python train.py --n_layer=8 --d_model=192 --n_experts=48 --experts_per_token=2 --d_expert=224 --d_shared_expert=0 --activation="swiglu" --moe_layers=[2, 3, 4, 5, 6, 7] --router_score="sigmoid" --normalize_top_k=true --routed_scale=1.5 --balance_loss=0.000107 --balance_bias=true --router_noise=0.1 --init_std_router=0.0218 --lr_router=0.000513 --vocab_size=4096 --norm="rmsnorm" --norm_eps=1e-06 --tie_embeddings=false --optimizer="muon_variant" --lr=0.00724 --beta1=0.95 --batch_tokens=[32768, 65536] --seq_len=512 --train_tokens=568900000 --steps=11911 --dataset="wikipedia_en"
Below are experts of layer 5 (counted from 0) of a mixture-of-experts language model. Rows are named router (the router's row for the expert), gate (a neuron's input weights, with its number), up (a neuron's input weights, with its number) and show model dimensions 0-191. Each number is 128 + 32 x the weight over its row's rms, rounded and kept within 0 to 255.
Before each expert's rows: "comes after" lists some tokens at least twice as common just before its tokens as in all text. This comes from a sample of Wikipedia text that the model never trained on. Tokens count by the router's weight.

# expert 26
comes after: " the", " a", " The", " his", " b", " ch"
router [149  97 147 121 142 153 174  95  86 120 137 119  74  52  78 133 176 113 159 145 152  96 159 182  87 165 131  80  75 161 150 151 134 170 119  95  98  88  97  92 111 156 173 110 120 113 126 173 153 152  87 133 126 153 175 150 180 132 131  90  68 144  81 167 128 152 116  89 136 100  88 164 132  83 105 158 156 146 136  89 178 161 125  83 141 135 120 138 168  83 107  82 174 135 144 123 103 142 121 140 135  86 100  92 167 125 218 171 157 152 138  68 169 135 152 145 111 164 103 124 134 176  69 181 131  92 121 128 104  84  85 101 171  95  96  85 111 143 124 128 171 169 147 110 172 105 126 124 145 106  85 150 133 164 148 103 140 175  99 138 127 119 141 111 131 114 108 150 186 163  88 186 120 190 148 139 116 177 133 167  69 104 176 133 139 108 129 172 169 146  51 138]
gate0 [158 132 144 149 125 119 120 191 123  79 125 118 112 133 131 132  82  89 160  71 121 105 118 153 114 146 140 117  78 133 111 136 133 110 130 128  84  96 168 134 126 115 156 133 161 113 138 103 131  62 131 133 155  98 121 155 146 103 142  99  63 143  67  85 116 133 123 103 102 127 166 127 144 115  50 158 124 100 151 135 123 173 110 140 174 143 176  93 169 133 113 101 146 132 113 102 118  99 157  76 176 116  83 153  85 141 101 155 119 165  81  87 166 166 157  82 130 155  89  99 156 168 119  88 139 102 119  48 110 150 141  60 157  78  82 116 179 163 131 160  97 138  89 160 160 123 126 151 122  92 183  60 164 189 108 190 128 132 165 159 154 116 120 128  83 131 127 107 175 120 105  90  47 125 143  52 118 135 132 132 159  84 225 167 188 118  84 135 118  83  84 121]
up0 [134 125 127 134 127 155 142 137 137  77 115 117  77 138  95 149  71 154 147 171 115 129 149 149 149  89  99 146 128 137 106 168 129  72 172 120  23 140 168 134 143 155 149 134 159  77 154  93 125 183 179 142 139  87 190 108 191 132  92 110 122 116 166  58 163 187  73 176 140 165 117 154 119 121  80 148  97 135 168  87 129 145  57 182 162  96 111 106 117 158  91 151  75  99 179 156 132  66 144 107 176  61 176  88 124 153 116 130 118 165 156 105 134 144 115 120 111 102 116 116 145 164  89 181 168 135  89 160 150 170  86 138 148 130 120 119 170 166 163 132 115 134 114 146 131 120  94 168 152 144 163 145 147 132  85 141 111 186 120 163 129 138 138 142 157 109 105 116 150 138 114 166 127  87  85 121 116 115  92 191 155 175 199 153 152 107 130  40 162 158 129 125]

# expert 37
comes after: "-", "==", "\n", "|", "See", "Personal"
router [135 143 163 127 153 137 123  79 128 205 159 179 150  56 121 133 162 112 153 203 152 129 170 145 125 139 187  94  98 131 123 184 142 130 139 156 119  88 130 120  80 183 132 103 157 132 148 164  90 135  66 128 164 141 130 122 127 120  92  82  65 116 127 173 116  93  99 151 139  93  96 150  96 106  90 134 145 110 136  87 172 141 115 135 187 110 176  90 163 124 146  40 121 127 102 107  96 153 162 152 133  88 114 138 176 117 155 164 163 131  96 121 160 165 130 166 125 149 141 141  93 163  68 143  87 107 103 144  86 115 111 117 202  73  88  82 177 168 105 115 167 106 142 143 143  77 114 157 102 133 159 119 168 177 141 119 102 164  68 143  99 165 148 174 138 121 112 151 102 110 100 149 147 176 104 112 107 139 153 126 119 108 149 184 195  98 170 161 149  98 157  36]
gate0 [ 86 149 127 122 137 137  73 114 163  93 155  94 131  57  90 114 178 133 141  60 173 124 137 104 130 208 181 147 164  93 129 174 171 108 187 153 137  68 148 100 145 116 161 130 100 151 122 171 143 179 176 160 121 120 117 112 126 117 147  79 183 118  82 115 140 104 123 195 126 118  32 156  95 186 162  98 181 102 118 108 184 133  84 151 140 130 120 134 152 129 130 120 153 113 136 120 145  62 181 150 137 164 112 116 148 122 164 155  93  80 142 116 131 157 133 174 144  87 131 123 174 127 130 165 105 129 117 110  97 186  98  91 151 101 107 168  98 143  62 129 110 110  52 133  61 110 142 153 154 114 162 130 127 164 130 156 123 141 172 115 123 168  99 124 122  76 158 102 174 158  78  97 156 151 196 136 129 148 157 135 146  91 123 167 125  81 165  99 134 164  80 140]
up0 [ 66 125  83 181 188 125  80 146 120 138 119 108  71 125 153 157 116 106 132 118 197 140  84 150  79 163 125 152 112  96 164 105 151 173 131 161 168 101 104 143 100 139 153 166 124 168 112 183 117 122 112 140 109 117 103  86 125 106  50 186 129  97 108 130 104  84 117 197 137 194 125 102 147  90 115 100  77 159 165 107 126 117 169  26 111 136 107 111 105 120 124 124 138 155  78 173 151 100 148 148 117 140  58 143 152 110 106 169 156 132 128 152  71 102  99 161 152 128 115 170 126 124 153 147 129 104 142 118 136 137 144 174 119  77  57 115  73 162 133 133  95 117 121 149 146 136  76 171 148 137 129 144 108 198 171 156 147 124 185  74  75 132 213 136 112 119 143 147 160  83 104 119  61 178 117  80  99  98 146 140 122 169  84 130 133 124 145 128  91 145 148 151]

# expert 40
comes after: "0", "A", "C", "S", "I", " A"
router [154 108 123 134 153 126 152  84  72 178 159 190 133  96 168 152 154  88 130 146 171  94 240 148  82 172 131  94  83 144 184 176 117 175 111 155 113  58  79 127 102 118 119  95 142 111 157 150 160 145  36 141 186 134 123 147 136 146 108 130  79 175 129 118 150 181 142 122 119 102  59 194 104  88  82 161 123 127 144 130 164 104 133 142 208 140 170 139 111 130 111  97 128  72 128 159 116 135 154 131 125 123 110  97 170  87 193 169 138 109 101 103 134 191 157 130  87 167  90  94 117 106 117 134 130 154 116 142 180 162  81 121 155 139 131  94 145 145  99 136 142 156 148 105 151  98  84 131  69 108 143 147 157 179 137 128 139 175 139 121 160 124 151 133 112  87  96 119 159 169 161 139 130 118 210  91 135 138 147 125 129  92 135 186 123 109 104 133 158 146 133  81]
gate0 [ 99 139 130 114  87 159 189 115 166 161 133 138 128  73 158 156 169  72 140 170 157 135 152 149 119 130 113 122  85 147 151  88 142  95 150 105  83 138 138 167 115 107 125 100 107 152  81  83  70  92 130 129 113 134 116 108 151 121 114 110 156 151 121 148 203 155 123 141 121 178 171 145 155 179 123 131  79 188 137 110 112 136 158 127 114 165 182 137 141 177 107 150  71 109 170 102  89  92  93 156 131 136 119  91  65 114 154 102  54 103 125  85 164 142 234 129 147 145  89 158 120 125 154 109 109 162 152 112 166 140 107 169  81 138  85 159 139  93 107 147 187 161 120 129 163 165 147  76 139 102 113 112 126 130  99  92  89 136 122 118 164 154 175 186 130 115 100 150 165 132 145 157 130 152 203 123 218  93 168 130 116  83 169 104 176 113  88 171 181 123  73 108]
up0 [137 116 108 138 141 154 119 160  99  90 125  87 139 102  98 157 144 120 138 101 142 149 121 198 151 126 112 128 129 103  89 132  77 121 166 116 117  84 136 154 188 169 130 198 156 205 149 162 160 144 153 140  88 151 148 153 174 147 137 174 131 146  96 178 124 163 166 137  96 156 177 118  48 133 123 184 179 102  91 144 172 153 118 147 133  87 134  83 118 117 109 115 103 108 119 123 168  84  88 116 135  97 119 161 159 116 139  73 140  94  73 190 155 165 154  89 127 111 118 117 104  98 160 136  78 145 115  73  96 199 108 159 153 125 147 123 195  67 129 198 227 115  88 163 134 172 105 170 185 114  95 121  97 206 129 119 143 104  95 141 112 126 128 159 128 128 106 146 164 117 111 135  91  52 156 141  76 122 128 167 131 167 147 110 147 170 135 160 137 133 108 103]

# expert 38
comes after: "0", "1", "9", "8", "2", "7"
router [ 82 143 159 144 152 171 155 109 134 149 101 165  73 103 131 142 189 142 173 149 152  93 156 140 133 201 155  96 118 166 140 138 139 193 113 107 137 111  61 103 119 115 108 124  72 106 133 137 140 157 108 136 115 137 144 148 121 113  86  87  27 179 155 142 110 147 145 123 107  72  89 125  84 122  95 134 132 128 126 124 140 142  91  91 128 195  83 119 113 129  77 115 100 144 162 109  76 208 115 115 141 112 114  87 158  73 195 122 128 114  78  87 140 151 120 171 108 164 123 114  98 101  93 219 132 131 111 176  66  91  89 116 149  85  78 148 147 151  99 105 172 162 157 121 182  76 154 146  76 104 155 149 134 163 166 100 138 156  94 142 173 120 124 120 121 123  76 181 142 143 122 143 120 148 133  66 107 158 167 159 141  87 160 142 189 109 138 146 150 125 105  80]
gate0 [139  55 193 170 141 108 107  80 114 146  96  94  70  56 124 103 148 203 115 136 119 116  92 164 185 180 108 126 134 125 134 138 129 168  66  94 121 190 107 136 125 199 113 132 135 123  89 101 102  99 118 127 125 141 154 117 145 119 144  95 176 150  86 105 157  97 133  83 108 163 100 121 113 182  84 111 118 153 161 110 156 109 156 120 125 138 100 118 171 142 136 112 152 120 107  80 114 118 142 134 117 141 111 130  87 121 153  98 113 130 129 175 106 165 180 133 101 187 119  99 102 161 131 195  89 137 149 185 115 166  99 106 126 113  85 143 183 141 176  90 142  90 170 118 119 109 115 110 100 131 102 161 138 134  77 128 180  60  62  91  80 176  93  78  95 184 170 178 140 120 113 126 185 127 166  80 160 136 123  81 156 155 172 101 103 122 143 148  58 113  83 102]
up0 [107 117 121 155 174 129  73 123 113 132  88 155 110  56  91  87 144 117 113 124  73 155 144 123 133 169  83 144 167 164 172  97 148 161 127  96 140 172 112 139 152 135 187 143 126 118 162 104 166  73 118 148 156 187 160 165  86  83 126 148  95 156 146  78 151 123 171 106  82 110  84 173  96  83 123  73 154 160 159 114 157 135 145 163 166 220  80  87 158 201 157 140 133 148 201 116 161 160 120  97 166 193 113 128 116 129 153 165 114 155  22  92  93 163  99 152 105 157 108 149 132 106 134 151 147 111 111 102 112 142 154 135 143 123  92 197 119 109  93 128 138 126 112  99  98 111 114 154 111  89 115 108 114 102  53 120 136  68 128 108 142 166  85 179  75 120 135  81 137 136 119 150  74 103 158 125 150  75 109 106 134 120 153 122 127 115 140 170 169 127  93 122]

# expert 46
comes after: " ", ".", " (", "1", "–", "3"
router [123 117 127 134 165 145 119  93  87 139 133 164 116 127 151 176 149  66 162 150 193 114 167 178 131 192 159  87 128  84 189 143 110 205 116 122 129 132 130 106  92 159 141  96  99  65 141 140 169 139  49 111 114 122 186 136 175 118 136  98  75 130  55 108 112 148 117  94 123 127 137 214 122 126  71 149 133  93 102 114 165 183 106 129 131 140 129 105 188 128  74  98 117  81 127 144 130 178 131 178 114  86 156 112 134  88 169 148 135 159  94 112 181 147 123  83  85 134 149 121  72 117 136 167  99 145 136 151 130  71 134  75 164  53  79 128 118 125  97 108 138 149 114  59 159  82 129 124  84 118 151 166 163 136 118  91  93 151 131 137 152  95 112 144 157 122  84 107 111 121 118 124 105 152 187  98  97 116 176 136 110  88 138 113 145 122 115 156 132  62 147  59]
gate1 [111 132 142 120  93 114  78 109 137 131 139 152  93 126 126 110  85 105 123 179 144  71  88 150 113 135 160 164 109 141 165  21  91 107 185 183 168 104 132 177 116 144 184 123 134 179 165 114 160  75 167 117 109 132 119 101 193 149 166  83 109 102 159 220 123 130  99  74  96 113 134 149 127  97  91 148 107 130 110 158 139  79 118 118 130  95 154  69 133  75 133  74 127 115 174 150 132 131 121 114 116 106  97 140 182  94 132 135  98 167  89 115 167 122 144  87  83 105 124 128 115  78 167 161  96 143  71 140 127 151 164  96  98  89 196 170 108 184 195 124 153 131 138  73 154 137 130 142 116 151  98 147 123 177 113 126 130 184 125 114 132 121  96 126 124  92 130 112 118 138 188  86 119  72 156 141 108 119 173  72  96 157  92 132  52 130 123 160  79 162 129 101]
up1 [112  71 116 216 117 109 167 103 128  81 105 156 137  90 144 129 144 109  56 115 118 128 172 154 146  99 125  69 128 204 139 130 117 103 123 187 110  76 159 103 122 125 162 174 175 130  93 110 160  95 118 219 147 196 101 173 102 133 116 152 152 106 112 160 171 160 102 133  81 161 153 127 125 159  79 152  98 145 136 103 186 151 122 127  98  89 115 141 123 104 144 150 129  95 174 168 128 139 106 115  85 141 123 123 138 133 112 111 110 111 154 120 137 113 117 123 118 143 119 190 137 144 104 172  78 126  89 132 128 174 139 173  50 161 100 166 101 122 149 133 129  79 123 145 150 144  98 147  72 165 133 163 158 109  99 174 101 113 166 134 110 112 147 120 108 128 147 191 143 112 125  67 148 131  59 181 168 125 185  59 127 112 188 105  52  71 120 109 111 150 173  89]